{"hidden_size": 224, "normalize_top_k": true, "balance_loss": 0.0199, "router_cosine_scale": 10.0, "lr_router": 0.00057, "train_tokens": 314000000, "max_steps": 9583}
Below are experts of layer 3 (counted from 0) of a mixture-of-experts language model. Rows are named router (the router's row for the expert), gate (a neuron's input weights, with its number), up (a neuron's input weights, with its number), down (a neuron's output weights, with its number) and show model dimensions 0-223. Each number is 500 + 50 x the weight over its row's rms, rounded and kept within 0 to 999. Numbers have three digits each.
After each expert's rows: a language model's description of what the expert responds to. This comes from a sample of Wikipedia text that the model never trained on.

# expert 63
router:397471469559522477459551437555390492336476507534515637504512535526416555612518475516438519477569457575441488471501449411427490492566438529582479497401525435528556497496355500472385486494486468531488454583442390453562549476532467526506491455492540498495530455494616510537458371527525467577469461490495558529505594548522559546534560506481464492449558505444416522501513574475562413539479553492468556499485497533536518599590516517529546574547476507484520524502500444539473422532442531461491565533534471455462563453505500510478498574497524619543465479458462507482445479518453513580457582501481524492456404493560445437452565445510482451519511386448519488554545494482516481497448
gate0:446488498526423474453484536515384553444451529414503490468559575551546483550524500506457516413464519540497447525572469612524380558477501583462513498397466507467502562545505594507593499511454472458441473559450544524546609421526467528488507536450513515498522548557606473452421570430552555644536571502539505500519520545506500454473557560485460538477501567492536393637516506573480516471452412477557453572428498533571449547507511489377554540621489492510568507465502525599430536548524469482394493475529562522384474472507447558495473504462512478489491449487512546517507502601509501585521493504491497451533517448463544371483511531525496552482513479417501439448474553465560491532575
up0:487362436481524561470487508479527558479546576582408492490439503526516521539417484494534538495505478581435628506461491395484521568476411482521447457509488479475530474483457523505350553444550521513429533470480452536543454482494636547529491496585534526475457494504528470469602474527539486526481443464433533543433518428457535553452436409455368384576510479427470479483445581505530598530424467519505504478515443548446484429531440555565472478399534537511537537507492431465536458506533606520598519520471599515506471556571502450552534489529499507572504558438440557514491505535514479479536476516523545482479472493438479552580411583520560513473545565607543451494615511531466443459496
down0:448435509478539460536498445510483463544445430453523531510480503533477555536492521583503564526497525496439528490480573440475506506542442566530401435521459471461532621521327478428556519540454504551550485447494441434514578516531517541560388461523445461500540494465418551610500403538517411491471446478423514459384424543472543489518586500514629524550547435506469451515486532533497475502525603495473626467543497508609560425594459432464490444507514438515495473411445605532457477473542480500522520549458624435508536504510530549503504527444480549514431534412452500516504499593527498377420548499504524454537514562466497489530460456508451489493595509426517441453557475573537492494464
gate1:487480578400530508532432518496450601492475480399386443405551471436438442572532521435461493546537467595433526491479525385537494484469482421436507558464552522411557501586476383519466603604460514501533470467444442484495514520496495484496527538516471425501442620430559525488494500500490556455479522447529479578518535527491538598469527523552531459543517498504584513420539438518531527484477482445468568561472520481439512570497554632471533482490499533432545436428524490499468504573593638531493605570505514514473484491566495495506520532414440531565458427509435508507464498476579487502595468531484519421513547559532574567536494587464581475556542431589549539544505509522482457532443
up1:519455567428530497478476489462518586508490391421447455446559431452402473592482527491453534516541432493407532436478523377507491548512494430489479526487527519412546501543493367570450591585504526513535485486494454368464481551505451454539515504563435481493465625453571511463424472511553530475537536520492474573468497552526628574486464571545588436564528540490536470373484480484545530455489521466481545542515572479433535593513536609485468498459442536432506461394520433554488491585528626491485571574529522493511485484591526524510436552508538534515479443535462558503494486447516467554588428497507541467501484514590522554527505546478567497548526429550544504607445506498495448526453
down1:484498428472474479519523434469527449573483563513503418569522471486559570498437548515509527547522532432518629408498476506461513500489501497491515532517497516456456502535453500481560415491593466515499497511530591459569526387565503490575498545468569446570508427516522570477516519479429497493463509452469545440514516465440476491479447400368494554529476377608397400414488416473486453561537493484518534410450517418453624475501512494511567506502496449469487453558423466542607587405473474403471424544439489503461527514421577557532504453540460576508538588462547453512452552497540426453533466502385528524502522450547491585485462455574490475535481539543552523486482480448423591479413
Year digits. Inner digits of four-digit years after 1 or 2, such as 1997, 2001 and 1883, in dates, parenthetical years and taxon authorities.

# expert 44
router:376477424591477465461460475461436559474465502634479542581488500552508501457521421462465492472525397528481459375481465443424517478521500532582447487387509474465536537480498467510506469451529513566469505558420452521533554475521429518500500458530541541477512431627544515524498405611523451433462474446477425520569495475468589511560574494569508518545481583442423523590543430552463404476461533482549491455487504503572629550547426490473528536528447478577502489512457451457521506506452438490484481546529350494473512456492446446542491575513599559508413487449508473489495495536490516610472532456489417447489414527568452484449575438513466473563433499548554486544562550519466455439461
gate0:434554552413505524451558522562462603449556439577542623517560382470427618536479523492476531521453421553477474560477503514475466575492489431508423551514428492525381582515453432510487484397463465522502549525460429464477439506442501532488587501493440513524458512568454582508493411629457489513542545568441514490574518503440537447466484491540583543455470422434439496422535495502422469446440468472408443522535486471460530428481525494563537589452557560467553491536520505508392506483447513593449505430456527463514541528447535512525524528551546452452501426495425481497478466595527441451466529506464414492552437435462521423484483546466565493540478595529449462534531437542491576550572
up0:589454573502492491492502456462587436574505506453476425431431574514477412486532536493575402501562564441555444524493548531494499504511497524437475483486564430479560471444520460501535493604605563438543467488518536554566552484580558530549445536455484477485535535482556380423487597452519521487479380488515538461559429461471482509466526456400407498518516585557567481552483514470580579526639573491483552467427438506584519511517477498358529448552469461475482508462442475552598473487560499419619459588608455612516554488538468539426500511466546499545557545533438534514557551539533518517533476542549528500449495529544473505526495460552495465452526523520556499454501514479450418569521
down0:475436531476460503549493442410504572479441435521490544542456466548545446573490572539507472454637469465532463489432441549453446494473506508546481512467526471491434469478354352492426498561558439501407544554527451490437505449550483445489442531590497505553523485474514508459538572454491500462601544499485590428593551461488547486461547492430444523485477567536541474535492388455528542464525523542522466484512517495560487512542430452395592495402478537482517458458496476525612417481548507484587493472448568573485497477570434377557609457536539440507538494501432559477538494469482468611482575498479481477515437563524471497466516566523507565443465615444447503571453483486566510538583
gate1:472445488502400512458469523439547487453441459518468615472462483508547509563506398491419562470478473545460455479552445551533485511494522534563537504490443497548423557511442505521533547478460537521525512513529500466474521527462447559584505434426497522506471399528410542536411521485472515447521467482416489492492472467524575526431560396477498450548556383498493520530434490498537422420514526433544436492560595488517500482517506505510460497436473469507480486504607497503557574544505451506480384548609471594427444486561452449467529512478505516540521463435489485638454375638421526569497523493458460505526470382554432481523556551521469478560660522412543446466584576531527517517429
up1:516419560506552573512509434541415444526503549513450595469513492541589510553464469422527517400555517525452513451543523513500477484566459486475612436522503507514472515409521565605519478513496401508491529544618574491448427444533436498542424440392420579525434473422493554517442551456445530408469470412467534507530523494535572491403488449503560445568445474485529522450468483483481430557476535426534453499586601524495476510454508547574444563513493514489487514455593466554533523497567547511461433484594537496442459559505481506557550538420563543601450522573518541603499314553461502550506512501465553502509487410488520553527505479535507467470564442432512500449511532490520531459418
down1:502487453445480557434453410429515481530447430453496571460412551508537525420536438424451520529458529462487478474582533516564451455593500517476476459487524398535438489449464554461489542517472475519436471450489561547426482528453522543496461480594460512517544520595528450410475474516443487575504560425520571495500531466331610523475577468587547428486530478591574476458523500462527466517515463462487511554517520416382461575540563463539446538529448406498556508550454571436481480493544552458579528530572534572596469482479492521490530399470566562414502490509609443560483529596554521474597422442413541542515518459486462444533475488499534513529503527456474586538496585454519442539520
Mid-word letter fragments. Short letter pieces inside rare names, foreign words and technical terms, such as Niewiadoma, dysmorphic, comitatenses.

# expert 25
router:372511436609507479396477520504415523431506589632403546527534488524450465528602437485490506530498485536464497418465500437467558424519468586533472426389507431538455489530535487535501515417462465501511439580406441554511524515519449528495483475470490555404555374576587467521465357518519488495486510464516490470532541561427490546567556469532496581516607534383478502487521585474528409559527527477530467465422481514502635498506495537518446472552448524566518513508457421478409514511432504440424542491506439517508505475448493554531467542463545510543429504422520435518431533538532523489534539472527448409459464479542427500470546522531484487517445448482487475455580574490554505437443
gate0:369562502518475538474464506587486445530537625515462500488529546589573452513464419545421465494472567433470500500519449510449501532500484513458452631510478511478479457557436553455597610491460491517534528439449519455422445426438422584497540575544484474509512484497480511480454513524502499504472497522500510444429538565421425468475570533511554571472535419381538418513465467476514554436518437505542555448428547436458506423499536492537542540580438550531475478526527516552405487596471539536476443386534472427473568558503501459443454536468558546505486524476620496462463538576514473455499455494433482472399468448531561447332483512485538468486394574517535426515592485508477514519491
up0:434536565461492412441522518622512492531441469544451476531409533553406493446610354567497510473438533443569507468515509448549467427469591385540547525539513445604479553456497462569540484436504495495511522507401526529573566518460470530497449501462487476483493535543525509536398412525517466591501495530489562480541510437427445575453491524604514519558460562551498479538479490495449529569509417441416539451409480446430436458434493442490515446497401479511568567453570453488540495516464444496479472363530433473576438508489540428524510553444507503446500432438424438521451508536575522504470565520460546538405460543577497461510432494448500464412498479533504445505557502538486553426465
down0:556509505548448471534458524460545483459463547609457509456470492547497503554578503469461501535487445489540490507535502503444570517548485466460515450507536482412571492575428550457560498585551561476429523407534435427496590446524534515424469511576478490420433553471485469530543616431579441479489509480515416467485530436497471502462507561571474455540581574559581484512381488526548531520534541542492459678511514394473484468573470500501490510508456488497472483478510571488517532365473585569528534431536489476499552615440575505482587515470466553564480488536622498483483432507436379541515514422386529539409468536482517519533497467528500441480641448522463569508540521466523545496485
gate1:397491571515488468609443506508578635505498485460464395488454566543494466472470494522505478491440494477453489477433522549546462540555506549567450473450546470453554460452489428461459529576584444474528510524481591429476498581512508480492421555492609544431400523504433488549478449437501479527446503440487587529389533522476470445527552521592449508506552550401507480537461405519532548469522446531521479565559495514533553485500446499539590509463492455426533518466462503539477448464475486567470458486479566594535578423468469491479481502380508422561489493580626523506560547552414545527497525436435516403584441514421454499571515548393519532479450484425452595511482491406568503474481
up1:521483421437566506442585403519508359516484515573508531555532534513524633507512525483480433478555509506583515521539473503431543460427451502400592553457433445538455556543447576551486494453514550519464507589498439577550452401522505437523543418508409484538500480540472501421507517581625503464530579553515473375536497517507561546481440457497551518612481469545575410481541553443525497557509566473424524491458499531528423514503503453481449513526516505554487514518580449426507481538543506510516504462553450428465411542542450495479487574546567499436540536399450506500534460448549466520422510528541506594476444453562599529416478532571478483564527460548499425527450589535411488545469
down1:426422517482454585510583510502430469524453536457560561490560493532477488513560503587451489483523546481532542560509472509472506510503549481531601484492520560588464535474482484487523562524397539489537474453424488559514540541536472540451525440571547509456529520478542472606552438512527583534555525504514417548474605481450531483470465596450425497545538458456458535511468582400521476512518523368543493382604498579484473499534466428543403497451452500517445511606499503542506504588520509459455490576392563434553512442498549622588502544518468610583474559335451546471551554495497486451561529474525591507382490460550456509466448526498421491494515575480475527556486440490487502497461
Name-ending word pieces. Final pieces of proper names, especially surnames and place names, such as -ville, -berg, -ić, -ford, -ova, -ini.

# expert 10
router:441423451606474463438467505462397523443489449516426520570498449494429548453565523430448553473446461525524393509482493477522541508570504513542457527426551462506541518521501384532462492471480499500532477546485422540584512470586537511376462501592432449420570462548594457530421422554537415439453484448465548508499590559515477533579548529489524464432534523434502497541492470532503434529522580493514523512551525501516590612565422483490485531522503503528475513522455475468525477597456485429529552479490480432498494409472496447487514548477640476544443471400399428466464484528515503581510558433452499540422437561586565468433595593532522492522511486600448471447483541459568482505444
gate0:578535546544466636479615501583465483528498542486571430443497369480503369521615539547547448547544540421482451486515556452490467566567494504551473541501556454493522567515517435524474548504484466588461475588485589495499485535538472517463438452493431505444473499486584536485543533486454548498511488443510520460509514564504514484465381435630497529502525444529657461446525568541571511386543538521437494602533510460508529480479473499550533543494530561531471482483490453443439483433474535482459495589510454496545586537525581507532569506492523504498507498581462433524456387563589622520439484467542452426447481511543545488541497523516583534553496601537440565474455551486467563473506
up0:531511525571464570569526485562441422504411489451521501425423356466477503538558530539507508512529531442495502496487544429542506535549412579554446573462535429458588536451504427482487509511425506529526490600564494499545590555546493463396433530515492493417488491533496528478510532467477412502490375388432511484497528474496459510444398501589440464505575500463568487428442580516517467456487516496449468637510541469521447462488475537581586504524508520440487441383453477476445492468496489491508529624545499541514538418463570546479516529448527516516500525494413417476442418472534605543455520479521432473496505517573591410492561534527619530488555526551475558468480562450512466512410
down0:478482551483488450495420546646517427515485428454454479465388423496427462457597577557512522462525506436503505584528510545489487490499454517546504437477465470512503409486497469453493466461513480530554521530512535527583544471462486481448491531599460591500467559467537449486472572545434460563382434528451532461453557420476600440357428541475530511447522508486624592545426504545490499353464522590479558600532552487565530495540422522489487537503536514508482515399467491554508532512507528561533492470466426549599512445449519441479537480570556521496513507536400521480454488507504585490520500470553504541489584603532535485504524543569493569600555498481545528520410510428458540490399
gate1:487438503551493515563538444444353547468500457443493445571533553489467583519515517465468442554539501464619603492548488538457528444506497539456453552512569474504379507490474527515454487542519554535492410509520390507446548436574463471454430513536483499535549501513508525493545483458540447423445415465454509478396526489547429542477426588529555524458518512415545477503508526397502580504542511522382468591439516527519450532507458448523536568576510512525468496461402527424465539663544514439386537507502491442466496527549560500560421476483530460474524506508542602527502502491532552656453548496515601495481450480512501477541527523513560482518440485572601531505549547532497464601582
up1:502571457526491517552530510529450534503550466476523488494511467488490579460458559523489474551555424398414389471435621413499511530461524460502451602481528532534500514488482424481461531445480497432466467499444500516592476485650482455527541580463593443480597526514594498492563510499509441458499522485473446495478511531499472472521521509469428516550457457506559465498552410523463450547549524481554489509442532536551635521569521476525550505526353524571481361486482496429445474532440464461585566521511492433560444538560531461513472477420589430497421544534428490398527471433505528481441491485448461558446568549524535499491616427513465423482506530402417402435576499487487487562480
down1:507504473471460478455498476480467548521568487492420609602455447533379473590551572540404463481504494452412448471510524480515572553514446480480533583505531543442440527499527492505544471501540477518470436482509472532490517456517528543524518492481498466538542466459535490448522467445547473551410370589648568482405494457432492473433542560432468536477552508477629491502482440503441484515498557455531515350542490543580576486477447438490446503488464548467500380465508472544457494530499512547458457437415510519543453407465491383557553554475595489454408541449500495527536445511482530474529552416482542586507480541494519424391477595438389532518521514436485429479459596519533492486513
Domain nouns, acronym letters. Field or sector words such as film, football, military, government, and single letters inside acronyms like CHTG, UNV, CSV.

# expert 43
router:450427441638457463415442515524431561388537508537465617578496485505410537492539412467447507560539473538513421447495479472497516371490504524429460469485536434518581550540503518554444502480505568499495495525509385518558504457555490520525434411551469451462580352647643505517411442567471417530475464433515555493580551532537566497572476562478519519494553525531476519531576565569472456596526463503546540570474552544465533581587462524522484482421486526515464481534456443537458525550455517427508525464493473475519529502501535500473501544543538519535428483449461493486487501551550410597492584447510498488441462526530487494520515547517517504509469476542530600468589524538532432572481
gate0:497518517533573524427550547527486416510434606500535524534449390610477470523530492613565509510520487527486474439379572475577450564553546536507455483521484489450565523477620339486515478539478540511541496435531483592513510492530536499575507517462397562554487511535571538523458464529465504541483486632489460533527574473501530568459484523507475451600486502539501538518554509558491512482533491541366456403549526469535516480542509488488528496446465532434592536424410421509455525521514482401508496517434459421434497485581514532508466518554488510539389542472393484437474389551446500421426549550505439493532524484595406444584499554507450547482478582495509526479422539490507530472494
up0:482556530538464571487560444497427426554423530521532521490478430509537565476503561625530573538597525518524505485467518564528482546503536500489468395453499471522504531471553345510561513529423551503571512455515448605561532579515585468540528562455442523482467486532562539551453471522441471453490545549558462536519586499509473579419549580533469404526525523462527451549543534541498486516496419563493407423503587442521574465488479463462453446482455548497528535433421351485473555563456500405459529541470432476469520478597541557471470502529476527622452567438417461452453395521444500441421515526484476522557524536605468452526447516509401438546552555494420516525509518526532503464500
down0:544589554420536486488500524549553504434532443487453529457565488451509614434534516569550508539524432446515455458538471523517461469538518444492420488450496489536549456506437528520517527497588601485510659449597597523499548402606491590465586483555485625503441499505601526521492521533470533552498498501466504515563513487514601436506460511458499449464477566461476521505511502616466577538460446448479459583554542548549602490533524490579488477539571524464472503444469495509497474604522472466464425453498540468539561524484520499464370533390580530527519467444476553504407460562637477536548517456554475490562482505483539482472493536619500403504522582522499533396497537509493472460442
gate1:463438516558526468484573503428483442467433545501474565500508426450576438517603510482418523615490459523568465472467540466567493445451610521471467463529494496507499508492493481497500460560453489526510520451511549536544488571466445463564584497582530520567524555486511498386411475437558422523520473563581554500629582533454451460433624494478476450515498486437461490494491537481551503553443544455489458478478521447551599467426434546547573516482528503558564446579499444426407497457601480524385571442513547502550507495456511516496410487542575481392357502530451513489386496489499544509538457523491544460420421442520522473434445418492523463449450513482449533502521522418394494498518
up1:474572503430521509483499504547476539593499445511546409506449538533468494525382516488564458393474547463401510545576336496430507519648381475579580477447469501465496461526480565555509547487522559473528485516520527492454433419456495551423452512425496496494526493542519441544578523524480565510535564501377445486430452526532532525479546427510586492409492441525518472474466480529478471430518504482498544474480396471435507496510608501523483529554477439397483563489481542515558462569441459517544468580460424461449463501448512499490566516431456475597585463491557510536589516617542542446497509487485467542589509603517489540621458547521494477535544510520491437504521453487600490566469
down1:496545437419594558452458414482576557480432499544441457467447557565500504500578514507439472566453470543471501481492428506622537535492493538572494486487444487420573457515380495486491483448508480608479518476420488501556395397438411413480421434525589548459537506420454473468418409503581494437511531522458510475445513556423417550498583512489486515567511440549504450451482470540529435466540452503490492571527429553514577504445566585553603516541510536495485549420500521433507439581438494581475593572586544442499449482425534443487511599465438472473520450499555455531569477457480493542481502501545502469502438500468523517501529470573551565594491526544415548479521477471507465476407
Institution and title heads. Final nouns of proper-name titles such as Award, Cup, Festival, Association, Championship, Act, War, Stadium, League.

# expert 38
router:408448560592530461441433508505468529399532551564459557505506468492404460475505500481445529535492470531433474454434464490467495524535463556549463523467588511458557523573485516443465544470521448469450535542486396522532554530608480423441508481512522455394521456544495483510491375484535536582499516414523526479459503523508503521550592503525502483475555462443519454501565605553550569435554511565526504563441498498558479658638496535412493548552483467505552605485489432494430502498479520485461384439473432450435461556519498451501545514502599454472414534392460476568489483452524419524409614495530428536504401477534456502512545514537406477515477520518450452551567522515585504444506
gate0:534503455414470434444426330517489481434549460482431507482479404483500485507399460579557465466465413465429571511533533518563467447446510464523517439370569467507449504490457486473512670488549450462537523465451475549467469551481469489503572484570608512512543451534545504416475584467426443450467523523539488447539506447546528525473496444527507542565529517522594480533466518411510460432536459509512496456532527467535499525450565435572593517579501497623516515544518488415441515519414534510590443506535440510485553493487476466438579509478545454468482553527582361528428552463478494403562459526506535517461576471546554475417468521502543571549453476559527483503558482566528530415490
up0:503509521415449465392431444542444490448539450528415513504491409452522513443463464543542563501539386456439583578488583506557457462418492491567521431355548509472425479493438503484520595519501461490586525514492492521491481600514520456511593460573578539507542445459497482434506560472478477508517542485572497467477472401577486502449552523557496511573488500495569416514484535383522491395570449541547548491516513529548467585418546452560571539594495506529574561601484487446426500572444530508567400532491466443494566483513532485434529522497519390425506513550549364546444526477492471407527540506526585543498601485541545497447514503519489555533427472548552536511521472538506513494528
down0:568555489438592477568594456488458518502456418483493523530475458511450505436508558451492489452517482552467522373505585459526575442599507518452497483461482501476457542389520441506533504520500516488390507529453569579492479519517499628552515555433478487491503488430597545441454495504471415541590450506444531504497474531551628574464515519545561470403566534538431514441478473487493580465567403520496530522544513558391502461504428576482588518563496511574519492418497618507648492509469484454491516535417460519465540455573501460511491569520440516422508496536569463462562467554518619400456481496474545439522572489444514510480477568438555478452536477565446471527498549559490584508525
gate1:485447541546474451505437501530463526518478477528476455515485405408492497490465418457422571454440432403567499511524473504590414576425556550610514497466487540441547503490526527546464433463484484458475465512469437489490515508472509556488553503472526498410479485545509520520507416475526575498424484439493542534555533564442455508533543494582462425447577386534501472552561468543487450531393537559522477484375541528428459504627517456507460465511511482544491528499414563454485477553385517456449518405507560554501439496411409474501523501450614460472435504562418546523513571529514485563427493555419489447476477473437433506445464390648440601527434486544472525555568498485471548532513
up1:542465496518548533503451499518512529469478472556467449479498394403537486463452424484440573439449453443578476508501502511578452591432549513600473510460517480458569474499491504516510383429499481430460521526433479536533481494474510569499593561481460546479501488514493501503542398464467559525512490443462591536522564552461442435570496502581554431425549414448527463545570444522520494512429505543554493556431511572416470512597522488458511507599574528572478532523493551418480522617384525491446480464496516527507487500441420474500555511461613500449443470597467503504533527557561511576442425603436494442492504469479395504437457367589463621467498457532455504513607490520457520512486
down1:520524504508425496501579417534483499535505502528531515526607390485602505446493462522565509432538543526490534481502406605481480474536543467581590495516432534501561432485551450498474501454570493468578477467405521501511533552524509468444537590422501579476478465478482492538530491527439513547516496530535439485543483508592450402511498470452397506458569494545470579451483563531524504483488522516565483517454523447481537554428507447572523544462690539461387481529458447471487460512516472412472488541480490484501416529545481465589533523484407545608607402574391490551479595571450499430495519506486498424476524488503581508455527453490479406470622495504502582464528502533467430387520
Pronoun subjects, auxiliary verbs. Subject pronouns and linking or auxiliary verbs in running prose, such as it after that, was, is, were, to.

# expert 7
router:431474481557519447455451470482440475407431493573473552542513397489444523555539538500442430522517449534372491543517470348466592416483455465509603469376551469487558478538527534508512473423445490485484462554372455541496534432575506495508486492485534479479536504527521381488414466495504411509493511445481511497478525549493535598576533540475438527433478503539443554543544544520443502556478625537490516538516461569607554545594465520481463493596506498577512538464519423490444467526437526495467572529450446507487489455458464502603505504474556563502409433387518514489463505445500525556495478411497457457459494548513507553501559414525498450583446464469578407513583547513430506551435
gate0:555562513479452530524503423534525510425509475489501424424478493518395406465432571543417516586509508565491514481507589491527528521435482504513605469448388501465499499451502494467561497541515510459501661512439539532555459542473502504516517448472621531474507461466517540521465387497473493444527476489421503523456518477396525594497519555559549456453471516556475519491528457523489600577612526564498564563521517506583589475523428484558539619464592578555432541512474469491409470546418466512553390440584477467452485450544571545667439469527528476550543531491556462501482519423481491399480498455457473504530501496502542521584548457504559471433482521465581548447477505536468534511460
up0:493549401438565489520511464544579527633481549452455517526479581516606415492476476518433543570474508455458496471528546490506468469517490406538436559531551487449458465507427478447529466553454428576551503613524452505549513519480506573552476484529459439477470476522528433368479561574606607425500609551456574492583488553511452478482478441511534464467411463586523476544422515510511412486486499412555519472508497489409488441447536479569469508481463471489540514553482589485474514451551500586473514477412561633459485528533423421457525584518553429495488532487512543426497510558506512475473542450498504500474553503492612438562496439572481483475549387566582517472435590492507500443509
down0:468528547459500453455414433565478493480382516539462511562494580569507551582509565490563495526484548467597524544523563460494513451545457506513568484532486525550569446533564510448459424517536512533499433559568540443422628460454445496413489449538525485509432599481452417490539512539536472523532408437505545629450463548553419466483472520536425576467464516495528464451429513510460472569507503467433543549551509507539490500481471578477439379528443411524509575475532525517601506416531597579498526488558453502544532550473557445426427521427451523468529521511412496407402524480482543549450509499433485508496493568533580501538547476494518435505599431413549461538442519454427455551586
gate1:400472581456538607485569489502553589458467477438443518432490399439570520482480436442405494579516501552492542526504488396583452513507479489549474439510543478484500583560461499491559482489615588536373411441551528480421471418498522520503483474480432467554495468576528485450512617484545545552533436544461438465482559520478483517528456468468469538509479512515511401515529355527525456427514567523545473557521413474458526439541510548525466551467582422432462592508427490493464467494444532561516516555483513525510506438485505392471565507474620571490499441512414541521506472537427428499455562459447442507515576570532600572565451500534507527466445596549472478437457501519506528467518
up1:432529536528498561556569513488499494417610579429412577471491429512497483499497510525445473545483479491484507483504502471591512477521454470566532413480540478447444577572473526536502510539446551486465398546570464493451562423483482467547444523443429428538478416575522477423483640462515407636563476500513394503537502536458486609476472525426488574485518547516574473450589435489520484409474578471478547544514443471479480463511516537525478487378567379460528566491459434493505493557442471484510452662479465491560462512490464464530496505484562560514562455467443587510511464497494459506414569395507487513476605581538494614499429545521479475541566492492445495516518482560486515467510
down1:530473549523519548561618471441481450544517397452506510397520465543549535504492494511488521483494559445515533518557553523481501523552582497580432414446431632504463542503544496536522415523394489471526410505550487492506615469541496405537575440484524482511396519471481474469489390300543459511468452502478531525443600495419526482515485427493584531535427585457399434437504515531468571437481511466496587497525521448539536527505473516482515439563528490496434452502420470511482477490507581513421514506489405466421513477597403503545501491435526534561516444416460477472474506502559485488499412571510567449460519504524492510458559479491407537548511377533478482503484451495505397466541
Agent "by" and fragments. The word by after passive verbs or Preceded in succession boxes, plus short name fragments like ak, aj, Kot, Ham.

# expert 32
router:437444506527503556578472500424395435396463518589440555568554429548526570464555456469458477492480457447535424450385457561473470480510405486527396498454552470536603558578470492443530477493482532501491463511530375486546514496502447511456519494437507576457497463523511353564459480539545520528460439477539462506537421533537499562585513559506503555562525473525483569550452447515549451517539502515414509508441525505457522561455497522487510552431462486584518528541517390506432570480486500449520552466541402534529498465491471406498530617492545593496423472433484544495495575573555467555483608396557541509424460585514507532408481568535512507528472418568514489496600505532521437476463
gate0:483462543558480566640407512595425493419547396455563527522551458524486487495540469541456504539385451557429488464564471529556514487431446520428525554494454509445455506466538492418482477474446555450451510492458362527476360460388441529535421458402547549541570473538523494544433426406498513529505411522518467428500575494448466427523465485525540490526569469456472500519541477490502479506480501545476469465504574477499414553522476494462492516498534454513468561493536487504487503554508468558530524473535431542564419572454570448462453507503528529589435527400587461520486507492494438415529603472417447459461525478466575558476442587522498500601499545373493438534594495483537490490434
up0:464452492540470548684347534598409497469561374453522493500516513512465461550487485550486493562389472527417456492581483528521505516419431535428604523462526518465465498519557490479502450478447545475486509513485391553475386448405426504522452508455509560532505399548536518551470431436523445559466469562497502434491533508439517408496500492488568469484578462435493494546534507503473489475434480483476461472516566478496420492524415509470479565586512451523525513510545430460409499532448494543555469526511464522470414609501572475473434501478555456567450543377590499516477484523502429429552591509435448484456519519474548549494449570509486509567518496428497487521618455443473480481422
down0:601515468477486589480489415494476552475581504540467506525528553505493538460539553527500530509613564429547426560433575470518403505461504516523476492502547441519634499558499464474513465528462532498524617473490592457506591410532479563540482528455523610457531464444447587539541555531525482534561463427514495450574491417497516577486521515519524400535487513458445463550461512482598555468377549427467449491604497536508502488412511549533517484516563484554523453458500383554496472503534454462562511560546479491469495502511621463458478472385514412466456545523517471654492446541491472572430443548457438447507447519625570508542439577524547503471515484564455531445488471567495484490459
gate1:435491396429531441501520502455439480488488465546508429474471439532627437546523535436428478516446560472476488502457500506530464528520501428502470442462532414469526394442443529486511502481615548545574499462451432440481421469474591455377523523496501513514536436447441422468461471485553470402518457466446513494459535465530492498607432517435442477421534580445519547511421469504490529539567493408485520469530532587500609392485453615491570579458523551470566622501514513519552489554465536601417546554432493462534501563434550406455496479449446513505534470508562574564585432467454544494507515470470474483487472413562567479445522512541428534507467428542492434456483448464425523519528
up1:416521521457419472473514537527409473502515547496474500513529572473480385494417402579486536450480424501500427593514507504484546562493470499488527493423490477434507535586627548432578486524486419478556546489389504415597516506436527472575506672541468545507485488491455500442502519515428440571466457442450497546476496437502493446512505502378470482537532488468405437541513464470532509486568380432530537465529490538460505464400481420552530586613482483463597516555529432492480486498613544578481464516493459510451472559453493471512588425427479509496450592474520479583460465520499494491528567454497525533451537553437530529527563573551549538456459432475514407504509475577510570512506
down1:511535425337539431505474492531617437505486446475449479457509452544461542412477538493499541550547521541479498470448436482496499524575524513495533513507450598576432506561433432517512509562578467469523505527502427457499587530528456581441424591534447593556497506566450518412554579560567472536512440531515461538470385516561459568492481496493590484631489467463568468498489581501513492516456493511398559546502589470505562398538513513501496474474417439449493446458528500621473482456493547517506408522540515490534519596521396523474520552513511468591475541525588496392544488515519589495511566450562503538481509473496510478429404555512600516521434477481536574540561520518553512456574
Third digits of years. Digits inside years after an initial 19 or 20, as in 2003 or 2014–15 in tables and lists, plus percentages.